{
  "init_std_qkv": 0.0349,
  "weight_decay": 0.0,
  "max_grad_norm": 0.5,
  "warmup_steps": 200,
  "schedule": "wsd",
  "decay_shape": "sqrt",
  "final_lr_fraction": 0.0,
  "max_steps": 7721
}
Below are experts of layer 6 (counted from 0) of a mixture-of-experts language model. Rows are named router (the router's row for the expert) and show model dimensions 0-191. Each number is 128 + 32 x the weight over its row's rms, rounded and kept within 0 to 255.
Before each expert's rows: a language model's description of what the expert responds to. This comes from a sample of Wikipedia text that the model never trained on.

# expert 30
Past-tense action verbs. Main verbs and participles after a subject or auxiliary in biographical and historical prose, such as published, studied, named, appeared.
router [128  88 152  97 172 160 123 157 130 142  93 103 101 104  90 111 102  90 124 162 121  98  93 139 120 115 144 120 164  82  91 126 159 159 129 136 194 198 129 124 141 159 191 128 149 139  64 137 100 134  20 145 123 156 140  94 131 154 107 161 166 108  66 114 148 136 193 153 128 118 144  99  97 121 170 164  94 185  41 121 173 147 122 142  93 172 161  91 155 114  89 159 120 104 158 159 139  94 114  99 117 110  77 140 155 138 110 173 150 115  91 131 137  73 116  72 137 113 189  93  99 185 122 101 108  93 130 100 140 145 158 128 177  96 107 140  96 106 190 167 107 143 107 143 133 107 154 179 172 171 121 148 166  97 142 145  72 113 110  72 153 136  66 137 125 167  73  89 132 165  79 142  98 131 146  96 133 128 200 119 138 123 164 131 176 101 140  96 152 156 176 119]

# expert 2
Percent signs, table headers. Percent signs and number endings in election and census tables, plus table header cells and separator rows like |---|---|.
router [115 154 149 147 141 142 143 145 121 100 143 121 141 135  51  88 109 141 131  98 126 128 142  91 154 136 157 141 154 131 154 135 136 149 145 158 112 122 109 146  68 144  98  59  60 102 108  79  94 119 193  86 153 115 156 170 155 165 132 107 134 166 157  87 105 135 152 165 156 119  63 103  87  91 138  31 137 116  95 117 162 107 149 117 149 122 141 126 134 140 179 143 118 143 147  79 100 167 196 166  40 161 127 106 167 141  89 139 146 104 144 159 145 114 150 155 129 186 145 104 143  86 130 123 108 152  69 143 104 151  96 121 128 161 115  78 112 141 217 156 156 125 138  96 132 124 112 118 164 135 131  66 135  78  40  83 123 157 105 112 152 153 189 138 129 101 133 106  96 109 138 109 201  93 145 156 128 100  61 179 149 103 133 100 142 170  74 165 136 204 105 113]

# expert 50
Pipes before numeric cells. Pipes, colons and semicolons that end a name or label cell, followed by numbers in stats and career tables.
router [202 146  99  58 106 128 126  79 131 127 131 147 180 187  99 124  89 115 143 141 167 119 123 171 162 119 118 118  81 176 111  87 138 149  82  97 208 155 134 102 162 137 202 199 145 143  93 175  96 166 153 182 125 149  88 139  93  60 120 124 126 112  87 120 135 106 102 146 133 141 127 119 156 180 183 130  39  79 120 112  98 131 139 151 103 133 120 119 122 145 170 106 163 120 141 145 145 146 140 104 114 166 155 107 139 115 109  80 127  81 119  92 138 120 186 220 146 130 120 125 120 174 102 139  78 152 178  75  90  83 143  62  85 177 111 148 107 142 111 133 118 142 110  99 165 155 150 156 132 127 120  94 136 109 210 164  96  99  86 149 134 160  88  91 134 197 122 136 126 158 139  98 106 142 164 124 109 146 100 101 112 181 147 111 134 160 105 176 119  89 138 155]

# expert 10
Word-initial capital fragments. First piece of a word split into several tokens, often capitalized names or nouns after "the" or "a", e.g. Al, Gr, clim(ax), br(illiant).
router [ 90 157 117  87 100  65 167  85 106 145  76 199 106 150 127 106 116 116 146  86 120 131 140 101 133 151 102 153 111 144  94 147 186  61 124  93 135 135 116 110 102 129 120  99 113 138 141 129 124 123 122 153 137 117 176 194 134 108 141 165  99  78 188 125  79  91 156 146 116 150 103 141 198 133 230 108 134 118 172 180 131 199  98 105 119  98 150 165  85 146 151  65 126 126 129 175  99 129 169 100 113 111 173 154 139 146 134 111 168 114 126  70 131 110 199 121 129  57 123 123 145 117  59 168  94 142  80 144 147 161 136 148 158  62 140 160 180 102 144 120  78 164 114 128 132  86 151 156  82 150 108 137 143 139 187 160 109 126 101 141 137 141 181 128 129 106 100 177 148 118 105 114 132 148 157 181 131 209 142  68 136 173 133 152 151 159 164  89 162  96 118 153]

# expert 13
Abstract noun heads. Noun endings and common nouns heading a noun phrase before of or and, such as -ation, -ment, government, time, area, role.
router [122 118 122 144 127 161 223  88 129  95 146 163 130 156 119 145 131 107 180 145 149 124 126 102 127  91 162 147 160 108 105  88 112 137 133 170 132 127 134 157  71 142 143 101 127 131  93 138 168 142 106 192  94 118  57 114  90 170 106 159 155 152 128 166 121  85 118 147 144 162 176 117  87 140 144 164 180 181 180  86 109 176 134 138 131  86  66 125  89 120  61 116 148 145 144 117 159 135 146 141 113 163 144 137 134 111  84 120 100 128 142 108  48  98 162  59 108 141  81 130 109  80 229 106 128  73 189 166 137 152 112 147 133  93 145  75 140 171 163 194 140 134 130 120 163 159 131  68 108  95  89 173 166 173 133 174 178 109 165 142 128  92 112  87 150 138 123 182 197  85  86 126  87 166 136 132 145 131 111 126 153 110 133 160 153 150 132 152 114 142 100  77]

# expert 31
Infobox numbers, labels. Digits, dashes and field labels in lists, infoboxes and stat tables, such as year ranges in career lists, Genus, Coordinates, Died.
router [176 113 122 153  78 110  96 144  99 128  81  81 192 100 132 148 152  93 137 141 117 119 127 203 109 136  64 155 117 159 103 148 103 165 142  91 144 108  61  72 139 129 102 118 120 152 166 115  76 136 179  89 100 131 104 133 150 126 114  81 108 145 119  94 125 139  75  98 129  93 134 115 170 111 108 107  98  66  96 141  87 133 128 117 131 153 132 122 162 103 119  71 133  93 122 121 161 128 141 100 131  66 105  51 120 124 125 129 111 122 111 183 117 153 124 134 118 146 103 158 180  73 124  97 101 153 119 136 108 125  92  63  74 168  55  92  73 135  96 151 113 112 166  82 134 142  99 119 105 125 129 108 101  81 159  95 121 135  22 118 142 126 139 160 122 100 177 192 156 162  83  92 127 103 151 136  85 121  46  82  96 130 140  82  34 146 160 127 118  91 111 118]

# expert 51
Name-ending pieces. Final pieces of personal names and common first names after a capital start, e.g. Z-ack, Shel-ley, Dani-ela, John, William.
router [136 140 142 143  53 154 106 178 143 126 132 162 163  87 160 114 151 157 157 109 103 102 108  89  77 100 166 156 160 108 202  87 151 170 114 187  68 115 172 165  85 174 109 130  91 129 104 121 170 134  99 142 119 144 108 117 111  94  93 142 114 121 112 178 149 111  99 116 132 176  80 140  95 156  79 128 118 142 156 150 107 188 143 109  78 147 102 124  63 117 175 145 126 135 128 155 168 157 146 122 224 115 160 139 169 202 133 138  85 134 132 174 136 111 132 149  70  80 130  60 135 185 160 109 125 162 191 121 119  67 154 182 194 108  95 132 134  96  96 141 132  90 120 135 156 143 150 149 170  90 169 121 122 127  85 137  94 116  69  92 150 135 192 116 114 142 110 117 107 112 162  96 146 122 113 108  94 110  88 141  87 103 182 141 152 100 125 134 167 145 181 177]

# expert 4
Line breaks and separators. Line breaks, table pipes and sentence-ending punctuation that start a new field or row, e.g. before "- Height:", "| Fanny", taxobox lines.
router [183 124  78 113 114 131 111 161 116 178 131 121 122 111 111 105  97 144 118  88 153 129 186 166 134 101 141 121 125 128 109 120 225 177 141 137 141 101 124 151 110 211 123 194 119 130 103 126 110 126 151 168 110 135 117 190 112 124  95 142 170  78 100 117 185  70 161 113 177  85 151 107 134 123 127 112 110 109 119 134 142 154 107 148 127 125 116 111 162 151 181 101 162 117 155 139 193  98  88 117 165 158  84 101 153 133 130 170 132 125  82 110 120  93 147 147 103 129 148 144  57 114 188  63 157 149 105 166 147 103 135 142 156 182 150  83 161  49 100 122  79 133  66 121 110 141  96 122 170 167 148 140  98 170 142 223  96 105 189 131 135  81 106  77 139 158 110 124 149 154 164 126  55 127 154 117 141 103 107 135 181 115  39 160 114 104 119 106 116 104 149 100]

# expert 37
Quantifiers, table cells. Determiners and quantity words, plus pipes and numbers in census and statistics tables, such as a, two, several, each, per capita.
router [131 110 150 122 131 193 143 104  91 146  82 101 144 105 128 125 158  58  90 201 185 139 151 150 163  99 137 112 163 180 185 164 128 116 119 111 155  79 129 149 135 106 148 100  57 115 171 148  78 118 218 165 129 116 148 129 110 114 132  31 132  89 202 101 120 163 135 132 150 154 137 159 125 141 156 110 186 156 119 162  98 122 175 145 135 113  68 163 116 178 141 136 154 103 131 137  59 111  73 106  62 105 131 143 183 141 121  35 141 126  98 157 136 158 117 160 190 173 104 107 134 159 107 120  99 155 102 143 120 125  94 126 122 161 128 122  94 140 138 154  90 137 151  95 161 198  86 147 108 116  81 115 114  99 115  97 140 152 122 108  67 144 109 103 166 141 160 133 147  86 120 119  60 109 145 131 154 147 147 139 164 174  67 115 156 118 124 127 157 131 111 177]

# expert 9
List and table markers. Line-initial dash bullets, table pipes and section equals signs in infoboxes and lists, e.g. the dash before Elevation: or Armament:.
router [ 96 127 131 117 135  92 130 127 139 149  75 108 147 127 134 128 118 128 150  86 116 155 113 157 104 106 143  86 128 117 126 124 119 129 111 139 168 135 124 129 137 115 147 154 145 114 157 137 147 135 191  81 143 151 123 113 163 128 194 108 137 106 152 146  95 109  87 142  88  81 111 134 194 136  87 179  82 136  31 145 125 128 165 178  99 119  96  93 166 146 173 117 174 122 136 102  97 148 187 158  62 102  87 146 182  90 129  80 122  70 161 197 116 176 120 165 124 140 110 165  89  79 157 149 100 171 108  85 134  93 126 146 126 166 118 103 144  87 125 153 175 138 185 117 122 113  79 171 135 183  93  97  61  90 135 136 144 158 144 162  72 143 110  79  90 211 112 151 116 173  74 132  71 119 162  86 111 125 147 115 150 120 106  57 113 167  93 140  73 109 179 184]

# expert 0
Infobox and table nouns. Capitalized nouns and labels in infoboxes, lists and tables, such as States, Screenplay, Preceded, album, Total, often before "by" or "|".
router [155 122 124 134 150  54 101 154 109  33 113 126 188 141 116  94 140 136 149 128 156  64 132 149 128  84 160 159 143  92 132 106 130 138 144 124 150 126 157 128  83 160  94 152  87 115  51 129 126 105 118 133 131 158  53 159 155  81 133 130 121 191 140 184 125 110 158 100 151 122 155 130  93 101 128 157  86 121 115 148 122 115 106 143 104 162 111 150  88 166 147 144 132 108 189 104  91 142 112 146  93 112 162 115 176 176 124 121  66 156 152 174 129 150 152 114  80 173  76 149 138  82 156 121 128 126 142 149 126  81  92  93 139 177  78  93 102 133 136 188  74 110  89 125 139 180 126  97 109 140  91 107 173 100  89 101 138 170  94 111  98  88 122 172 116 101 116 199 133 159  61 116  94 202 122  57 101  95 109 131 153 119 200 106 163 175 118 109 150 178 132 165]

# expert 62
Name and code endings. Last piece of short proper names, country codes and titles, such as Hajduk, GRE, Ligue, HMS, John, He.
router [163 124 146 170  88 103 113 187  92 141 121 108 198  93 126  81 101 119 160 159 150 108  95 110 133  92 160 149 137 159 185 108 145 135 117 143 132  95 168 161  85 181  99 105 102 103 146 113 145 127 108 162 104 118  75 137 116  79 108 109  68 167 144 130 111 119 109 144 129 154 117 125  74 172  33 140 109 126 142 187 167 127 133 123  75 144  99 161  91 136 121 150 196  93 128 153 142 169 144 120 168 166 129 108 179 171 118 101  76 141 120 126  84 111 114 188  66  92 150 122  92 138 153 153 137 116 214 125 144  58 140 172 155  99  99 158 134  90  99 145 136 127 115 107 176 143 148 109 118 123 165 129 106 131  65 123 150 119 102 101 123 101 168 103 138 152 149 156  95  79 116  39 150 180 132  90  70 104  68 120  83 103 180 124 154 112 174  96 141 110 188 113]

# expert 43
Verbs and participles. Verb forms and participle endings in narrative prose, often before an object, such as began, received, dismissing, escalating, used, during.
router [167 116 122  98 141 131 151 137 172 130  85 186  72 116 102 140 110 108 120 177 139 102 117 140 126 113 177 119 143  98 156 156 128 154  79 162 146 197  98 179 161 150 159 115 167 133  95 182 147 135 121 135 115 164 115 136 115 180  54 162 188 119 100 192 163 164 117 146 128 155 163 137  82 185 132 112 135 214 120 113 118 172  91 156 106 143 116  87 142  60  97 123 102 126 114 105 120 110  56 117 131 110 107 151 160 120  60 160  43 152 101 124 104  97 141  73 139 112 140 139  97 163 111 121  78 111 137 174 105 144 148 156 114 110 100 165  83 149 161 147 108 151 144 153 130 123 178 122 192 121 102 183 145 141  90 135  85 111 122  96 150 163  69 120 177 122 124 167 161 137  99 161 112  79 104 153 133 163 173 142 114  90 125 165 162 155  87  44 132 159 108  76]

# expert 44
Latin and foreign endings. Word-final endings of species epithets and foreign words, such as hartmeyer-i, johnreylaz-oi, -us, -ia, in taxonomy lists.
router [166  93 145 150 123 109 132 212 134 124  97 192 183  74 121 139 131 142 101 139 146 145 114  96  86 123 134 110 166 137 149  99 114 197 153 130 147  91 184 125  33 122 121 144 167  87 147  95 171 132  94 134 140 102  71 133 118  77 103 122 101 163 153 132 131 150  97 115 154 160 144  69  99 145 122 155 112 160 122 179 133 118 157 108 116 127 147 145 102 108 185 106 123 110 148 112 148 145 135 115 177 142 175 148 166 218 123 106 110 151 150 170  59 144 105 123  97 100  81 155  68 121 140 136 106 164 157  86  96  77 143 169 170 133  82 149 112  85  93 171 150 111 155 165 139 149 170 214 159 138 148 155 130  84  87 113 148 117 131 177 130  80 133 140 155 127 125 155 160  98 176 104 103 183 146  72 115 123 125 122 116  64 141 164  82  66  87 110 183 116 158 136]

# expert 22
Technical word-start fragments. Opening pieces of words in scientific or technical prose and lists, especially "rec" in receptor or recursively, plus Dec, Sch, brackets and ±.
router [132 120 123 171 129 108 154  64 127 186 156  88  69  72  82 136 130  99 106 138 104  94  83 116 102 121  79  87  84 131 127 122 149 104 149 109 183 101 120  56 132 107 132  91  97 128 149  85  98 139 132 124 206  82 133 128 102 106 162 112 122  89 164 124 126 113 165 105 137 115 115  98 177 124 178 148 151 117 159 135 125 112 154 158 183 108 156 147 160 118  89 170  92 113 121 101 140 101  87  85 109 146 116 171 101 150 141 111 151  74 187 149  81 171 113 131  94 110  94 138 135 138  62  51 132 164 116 104  97 134  67 155 139 160 199 156 159 157 137 130 121 132 138 101 131 132  96 106 123 105 118 119 120 102 136 144 130 124 174 139 111 187 145 103 124 187 105 131 154 164 206 117 168 161 158 207 159 183 153 111 144 207 169 155 132  91 152 144 162  53  85 159]

# expert 34
Measure and category nouns. Common nouns and "of" in descriptive phrases of size or kind, e.g. length of, diameter, population, area, large, series.
router [144 195 156 181 145 164 150 110 123 105 114 109 188 111 153 177 132 168 100 146 114 162 112 126 154  78 115 165 185 121  96 106 149 113  98 158  95  60 176  71 111 167 131 115 109 119 133 139 102 148 181 159 120 183 161 108  95 146 149 173 182 127 137  98 143 131 103 177 167 101 138 115  99 231 173 128 166 158 130 133 110 121 171 126 144  82  90  94  97  87  60 135  78 165 104 155 122  99 152 148  83 151 162 149 128  57 109  92  91 136 139 139  94  65 130  98  77 206 108 148 109 146 102  72 100 108 129 119  91 141 170 140 145 124 185  99 154 152 124 128 190 174 126 129 167 150 104 154 123 118 109 169 168 112 143 162 165 134 119 128 133 108 102 158  95 107 160 135 157  68 103 147 159 180 106 113 111 146 137 111 123 117 151 166 192  94 113 102 135 180  92 114]

# expert 38
Section breaks and determiners. Blank lines before headings, heading markers ==, determiners like the, their, many, and semicolons in legend-style lists.
router [ 91 204 198  91 180 156 156  88 159 111 152 115 174 122 145 130 108 127 145  91 125 111 159 138 118 122 121  99 104 141 160 144  51 140 107 205 140 164  64 181 139 198  96 157 115 102 117  66 116  92 166 107  82 111 108 124  93 134 117  35 137 124  94 133  49 127 129  87 137 107 117 110 123 126 115  78 108 154 123 117 143 177  82 157 169  85 101 187  86 150 159 105 126 146 139 107 149 128 103  56 127 124 135  78 177  79 138 133 104 122  92  85 126 104 144 148 170 124 131 127 119 129 134 101 158 134 113 150 118 124 164  92 153 175 178 112  79 109 153  93 152 162 156  71 149 178 126 119 140 135 130 126  99 175 130 123  85 103 179 168  94 145 113  96 158 158  96 159 119  99 116 181 100 118 145 108 137 118 169 122  94 131 104 126  69 200 158 120 131 144  78 182]

# expert 5
Infobox and list function words. Function words and small numbers in infobox, list and table lines, such as of in No. of seasons, In, several, Born.
router [108 118 187  87 138  41 128 161 112 135  51 108 151 129  94 154 159  80  96 218 126  86 119 120 129 138 120  76 150 166  87  99 131 152 143 143  90 115  86 151 133 105 146 118 156  92 156 140 137 134 197 121  70 149  91 142 124 153  84 127 108 147 138 155 142 154 128  92 173 150 158 134  98 108  77 158 119 113 172 142 115 148  86  94 145 185 115 109 127 156 124 118 165 106 132 161 117 144  67  90  63  79 154 109 141 146 137  97  93 141 159 129  74 121 102 119 140 169  25 145 120  64  95 152 114  87  70 110 153 140  94  79 113 135 111  49 151 149  86 105 139 155 116 139  95 127  82 128 149 108 177 138 158 126 132 146  92 120 120 134 126 110 103 179 115  97 117 161 104 165 102 126  79 142 157  99 159 115 135  90 117 171 127  42  64 148 110 139  83 118 171 131]

# expert 16
Numbers in tables. Digits and numerals in tables, results, dates and times, especially vote shares, scores and durations, e.g. +4.8, 44:07, July 6.
router [115 105  70 143 108 174  88 136 185 131 157  77 100 133 104 169 151 107 117 114 108 113  89 178 175 158 117 116 111 129 163 195  90 104 111  61 137  75 120 129 146 173 187 127  14 168 119 142 145 121 173  47 154 187 160  78 121  94 138  89 169 118 179 149 156 124 158 115 140  99 144 161 106 108 170 114 160  80 108 135 121 144 126 116 122 114 166 123 140 103  80 103  91 146 129 153 133 108 143 151 106 130 140 139 174 152 119 149 103 161 151 134 116 141  83 100 118 157 134  91 165 122  52  90  87 151  99  66 120  99 131  88 127 185 163 140  91 116 144 131  95 101 107  52  69 137 163  95 111 127 137  74 114  74 114  98 154 135 107  93 135 106 106  86  77 106 130 172 109 135 136 199 112 110 122 110  75 138  96 108 165 126 125 110 140  76 147 146 143 153  75 144]

# expert 33
Institution name words. Head nouns inside organization and team names, such as Football, University, Racing, Cup, District, School, Street, often after National or State.
router [173 152  92 131 147 132 103 179 116  74 129 179 177 106 143 159 131 148 156 106 118 192 147 117 159  82 170 209 172  85 128  73  91 102 120 138 122 131 105 116  82 117 125 153 153  91 165 174 120 132  25 168 110 116  76 156 137  99  87 113 122 158  64 105 134 134  73 152 165 145 106 103 118 140  75 133 133 142 121 106 125 131 159 129  85 113  97 147  89 114 133 118 108  96 167 150  87 138 182 152 140 187 103  87 157 126 143 128  91 170 153 139 104 143 171 119  41  93  84 162 139  83 171  91 178 188 179  50 132  66 128 154 172  98  97 104 113 141 152 140 169 117 138 191 145 100 109 162 162 155 149 138 130 134 102 109 147 159 159 114 109 180 132 183 113 112 136 146 141 113  90  91 139 151 117  99 100 105 172 154 110 144 169 105  99  95 159 105 127  93 130 144]

# expert 21
Prose word starts, connectives. Short word-initial pieces and sentence adverbs in running prose after a period, comma or verb, e.g. In-stead, also, However, per-mit.
router [ 33 122 120 109 123 151 172  68 139 123 143 137  87 139 156 128 138 112  84  98  88  98 148 107 134 139  71 133 131 134 147 158 144 148 160 166  96 110 145 130 111 156 190  41 103 112  95  95  46 132 107  64  98 136 182 129 122 113 143 158 107 161 135  64 151  96 197 118 108 109 138 159 166 156 225 160  98 142  76 177 121 186 131 146 181  69 179 120 149 181 110 128 102 130 121  91 115  94 108 118 135 106  95 182  99 163 142 155 147  86 115 111 111 156 121  88 139 121 124 124 107 100 149 130 126 141  33  95 126 117  90 132 177 105 135 122 108 131 105 105 159 160 123  82 125 119  78  96  95 105  60 100  65 140 115 134  54 101 149 128 132  89 159 151 152 120 125 123 164  68 157  79 147 129 140 141 172 126 108 135 126  89  91 145 149 145 132 130 106 140 161 131]

# expert 11
Name-internal word pieces. Middle and final fragments of foreign personal and place names, often with accented letters, such as Bolí-v-ar, Mc-Cor-mick, Mati-l-de.
router [145 164 101 156 179 111  64 163  83 175 133 155 134 166 116  58 136 149 112  99 122 118 128 100 112  98 191 207  62 119 144 168 134 124 151  63 136 184 169 170 128 137 139  88 162 121 116 134 116 135 118 118 194 139 154 156 177 111 168 153  97 138 156 123  84 160 111 122 106 147 160 147 150 137  88 106  96  74  94 119 130  64 121 108  99 137 134 137 151  63 104 130  84 174 142 157 150 181 136  72 140 153 141 166 151 192 175 103 138 108 156 132 148 109 148 155 127 152 131 144  92 156 196 196 118 129 149 102 110 132 153  99  82 129 102 163 144 163 155  94 132  97 139 148 171  97 169 157 143 108 113 115  81 118 144 105  82 112 131 162 167 143 176  93 121 106 167 120 114 127 165 147 214 161  90 123 141 148  68 186 127  78 117 162  82 119 141 183  77  96 134 117]

# expert 40
Dates and ranges. Month names, year prefixes and en dashes in dates, score lines and number ranges, e.g. June 13, 6–4, 1968–69.
router [125 114  97  87 120 109 114 119  74 134  78 103  66 204 152 104 128 134 148 195  92 119 139 203 161 128 156 148  76 112 103 141  96  62  73 109 102 160 112  97 164 110 204 146 108  98 144 104 132 190 146 132  87 122 146 119  94 108 147 137 159 204 119  86 176 123 192 156 138 105 132 118 124 164 117 116 108 104 121 139 145 136  70 117 155 154 104  92 104  98  85 147 133 146 114  89  78 105 167 132 136 181 126 130 146 118  84 138 138 123 142  67 106  81 162 168 104 119 100 135 154 129 130 140 136  74 109 164 116  45 190 142  95  77 141 116 116 127 130 163 146 113 143  98 144  90 119 115 106 162 136  93 137 145 106 108 180  96 111  74 100 155 119  88 168 138 131 157 111 184 170 144 177  89 124  71 101 139  79 106 104 107  89 136 100 115 137  67 125 134  61  65]

# expert 27
Name and alias connectors. Words linking a lead title to its aliases, pronunciations or definitions, like as, or, known, born, the colon after a language name.
router [100 133 104 123 101 165 100 132 164 145 129  43 143 145 118 191  97  92 111 144 180 121 118 122  72 137  37 110 163 101  91  88 141 139 124 120 148 153  89  53 158 125 105 151 125 105  96 112 128  96 114 132 122 124  79  98 108  94 157 132 109 129 108 134 140 145 101 126 114 157 125 115  72 116  65 117  91 175  73 167  30  94 157  95 124  72 122 126 167 158 157 203 105 112 155 105 102  90 161 163 143 119 169 107 122 155 149  92 153 116 113 128 102 147 104 117 164 154 155  90 152 124 116 186 131 157 132 174 104 172 134 160 148 176  72 171  93  94  90 163 120 147 123 151 165  74  98 122 137 157 194 171 147 103  95 149 112 159 181 141 124 105 154 141 149 149 146 116 194 117 165 195 137 131 178  81 154 110 108 139 172 166 167 134 130 111  53 129 165 107 134 142]

# expert 36
Name-initial syllables. Short opening syllables of foreign personal and place names, such as Mal, Kar, Min, Al, and Lup in Luppi.
router [ 95  73 177 176 135  84 102 157 105 185 163 166 108 128 160 127 138 101 112 150  52 172 122 137 134 160 114 119 110 125 163 117 155 102  85 130  67 100 172 205 140 110 129 147 147 147 127  75 138 123 131 111 116 110  93 103 140 120 126 208 136 147 154  61 161  80 150 126 107 127 124 137 191 173  87 165 149 114 108 168 136 100 197 125 140 159 110 124 187 148 148 118  99 155 153 217 121 112 100 149 159 168 149  67  94 160 160 139 102 146 161 145 221  88 123  92 134 143 192 121 155 161  58 127 131  98 129 128 150  72 134 124 111  92 102 130 124  98 104  98 119  97 136 121 189 156 159 150 121 100 138 119  91 111 116 107 142 123 133 124 152  80 167 216 132 122  89 123 110 122 151 101 122 131 114 171 118 116 121  94 113 138 144 137 118 124 189 119 222 132  85 151]

# expert 55
Century digit prefixes. First three digits of years and decades, such as 201 in 2011, 198 in 1988, 196 in 1960s.
router [141 113  86 162 121 151 138 114 181 121 152  65  99 148 137 142 160  86 135 115 137 106 124 167 173 185 101 162  98 117 118 153 103  94 116  87 118 117  99 105 160 154 204 140 108 110 168 128 162 145 195 130 101 124 107 105 163  94 181  89 147 134  78 203 133  98 152 113 101 157  82  87 165  85 116 146 166 125 196 121 102 189  56 114 121  92 158 151 137 104 141  71 128  96 148 159  45 128 121 193 188 116 119 162 129 149 110  90 112 151 111 103 158  98 124  62 100 164  80 107 171 147 115  95  64 183 155 123 153  96 124 138 142 193 120 104 122  67 168 148  95 138 139 134 152  93 103 111  99 125 134  91 175 117 107 126 160 132 146 157 168 110  71  64 167 159 152 132 113 134  88 155 125 118 103  62 141 162 125 125 197 101 101 113 118 141 123 123 131 115 107 106]

# expert 15
Sports table word pieces. Word fragments and digits inside sports results tables and names, e.g. Def-end-ers, Semi-fin-alists, individual med-ley, Cup, medalist, MPC JPL.
router [144 116 114  90 142  92  76 131 150 171 167 105 171 141 114 101 138 134 127 131 113 114 136  76 122 130 162 129  95 103  93 139 145 129 142 114 124 123  50 137  69 108  77  98 116 147 134 102  99 133 127  91 103 103 156 102 164 156 188 113 169 122  52 175 125  98 120 153  90  89 105 133 195 185 120 146 138 111 147 138 157 136 184  87 150 202 184 164 152 137  61  49  85 150  91 204 147 119 181 116 162 156 174 104 131 125 152 123 144 125 151 145  77 105 178 115 120  38 130 142 184 115 124 104 144  70 152 104 121 110  96  92 101  77 147 147 118 122 177 119 119 157 131  82 163  98 120 130 108 122 166  91 142 131 136  62 156 153  64 166 131 143 155 125 141 118 143 112  94  93  88 137 162 144 134 104 121  82 134 154  94  95 102 146  91 128 202  94  76 106 116  97]

# expert 49
Mid-word fragments. Word-initial pieces and stems cut off before a suffix or punctuation, such as ear(thenware), sub, pre, shopp(ing), final year digits, of.
router [102  78 150  89  67 145 124  54 157 132 179 110  98 106 108 147 171 138 135 107  99 131 146 103 111 157  78 105 127 121 104 133 144 142 142 117 142  68 100 104 128 137 201 123 140 128 158 100 113 131 106 113 104  93 184 130 152 173 155 184 125 157 109  87  82 131 150 155  55  75  79 145 170 152 152 125 209  92 122 133 129 182 148 115 159 111 167  96 145 120  63 129 141 109  89 128 108 119  91 158  99 115 128 103  78 117 112 146  90 137 173  89 183 106 176  98  89 180 150 149 154 134  86  80 139 114  60 108 118 147  56 123 150 131 155 134  73 143 125  85 173 212  91 132 114 113 134 107 131 118  53 156 161  68  96  87 155 179 163  84 163  37 143 135 155  92 130  94 130 106 139 118 148 128 140 114 165 121 143 104 142 115 114 117 110 116 160  97 124 134 105 106]

# expert 17
Modifiers before nouns. Adjectives, nouns and hyphens that modify a following noun after the or a, such as home to, new, former, national, well-spaced.
router [114 127 100 120 108 111 162 152 138 102 117 159 162 134 126 170  99 105 114 151 101 178 158 109 174 124  81 161 126 141  91 130  63 109 108 107 125 176  72 106 166  72 131 131 149  75 214 144 155 150 107 149  69 105 145 148 117 147 117 109 104 148 152 103 162  41 121 116 130 104  78 123 104 189 123 132 162 166  33 153 158 201 151 155 128 121 108 129 133 111 114 149 138  76  86 169  78  87 126 149 130 120 113 152 167 118 169 143 110 128 112 129  83 158 119 143 169 115 130 167 132  81 141 160 109 133 203 132  99 101 172 158 128  81  90 118 135 230  80  94 121 152 115 148 116 112 142 160  96 104 130 143 131 153 167 102 100 152 112 150 186 131 124 171 160 111  88  77 124 151 126 134  83 165 164 174 160 150 170  87 120 170 114 115 130 118 129  80 190  64 124  92]

# expert 57
Capitalized word openings. First capital pieces of proper nouns such as places and surnames, e.g. Man-churia, Col-ebatch, Ric-carton, Mc, Ch, Mar.
router [113 141  88 210 113  73  95 112 114 155 153 145 141 142 127 123 152  44 123  99 112 109 127 116 113 202 120 164  95 129 182 143 108  78 157  78 144 124 125 114 214 145 168 137 106 148 147 135  97 135 152  94 123 127 112 146 109 104 140 152 123 125 141  97 148  77 210  75 104 148  91  74 202 170 126 138 176  76 184 138  81 178 147  90 173 136 145 132 147 121 122 111  91  68 127 123 108  93 144 107  97 129  95 111 122 133 127 140 144 171 148 136 165 156  94 117  84  84 134 152 128 194  97  74 123 169 154 124 158 103 138 160 123 104 107 160 185  99 137  90 150 157 150 100 172 104 167 138  98 164 152 103  99 142 135 144 162  99 139 174 160 130 158 104 117 142  74  89 111 101  93  90 145 161 135 115  86 141 140  93 154 173 155 165 173  79 165 123 142  86  52  79]

# expert 63
Foreign word consonant pieces. Single letters and consonant clusters inside German, Slavic or taxonomic Latin words, e.g. Her-b-ariis, Sch, Zh, -ov, in genus lists.
router [174  75 132 177 136 174  93 109 167 166 143 146 150 110 138 103 104 166 155 144 130 149 122 147 104 191  67 172 118 151 143 136 123 115 157 137  73  94 185  86 106 129 116 139 140  84 155  99 150 120 144  50 153 107 106 143 133  73 121 119 100  97 120 113 159 140  91  95 146 125 130 105 125 103 144 144 148 152 173 147 100  82 131 104 187 155 140 115 177 139 134 129  92 135 125 111 188 120  55 111 118 111 183 136 152 164 148 120 209  69 146 116 161 136 108  63 162 149 113 133  76 128 108 109 105 146 125 137 174 127 106 131 100 171 141 198  95  63  66  93 128 117 121 169 169 129 170 120 143 123 158 141 108 114 142 106 162 115 158 148 135 156 211 120 123 187 183 134 166 133 232 143 144 160 172 158 157  97 111 140  97 127 136 163  45  93 137 168 139  94 106 111]

# expert 3
Determiners before nouns. Articles and demonstratives like the, The, this, its, their, mostly after of, in or a sentence break, e.g. located in the municipality.
router [151  99  97  54 130 153 158 202 145 159 213 101 133 111 108 202  81 131  90 194 129 163 128 118 135 103  54 139 153 139 119 137 117 113 129 152 116  92  78 153 103  81 167 181  83 109 161 123 151  97 135 115  68 140 122  98 114 146 150 134  74 141 129 134 143  80  80 134 136  92 174  98 130 189  89 100 110 141  88 194 161 146  82 163 149  98 112 130 115 116 151 136 109  53 166 171 141 137 105 136 115 108 186  60 143 180 191  88 108  86  84 201  98 145 164 117 134 116 149 149 127 111 154 165 159 125  89 131 155 144 127 103 108 136 102 141  92  78  74 135 160 126 138 125 136 145  86 147 115 106 151 169 111 101 171 103 151 124 147 163 102  72 105 115 164 124  95 130 126  60 137 130 129 121 127 104 182 121 125  80 160  85 122 154  86  94 103  83 124 128 107 140]

# expert 39
Table row line breaks. Line breaks and pipes ending or separating table rows and cells, mostly before the next row, e.g. after a track length.
router [167 166  85 133 137 173 123 176  96 151  99  95 150 137 148 138 122 164  80 126 155 118 142 145 130  92 147 136 138 128 173 103 117 185 119 122 105 144 149  90  91  93 132 139 124  89  87  77 125 166 166 147 189 133 125 145 130 131 129 135 169 101  99  88 129 137 155 152 153  99 138 149 128 178 148  89  50  80 109 134 179  97 137 122  82  95 140 134 107 159 106  84 171 189 122  94 113 130 192 158  72 169 127 124  87 121 135 165 183 159  93 166  89 109 127 202  88  77 203  82 139 113 125 102 143 189 101  90 163  79 129 129 117 156 128 113 168 185 129  72 105 152 115 131 139  73 168 213 166 113 131  40 141 147 101 128 126 120 142 140 111 156 131 178 126 146  90 125  55 127 147 110 135 175 154 143 132 119 120  90 115 157  95  47  98  95  88 118 131 110 131 116]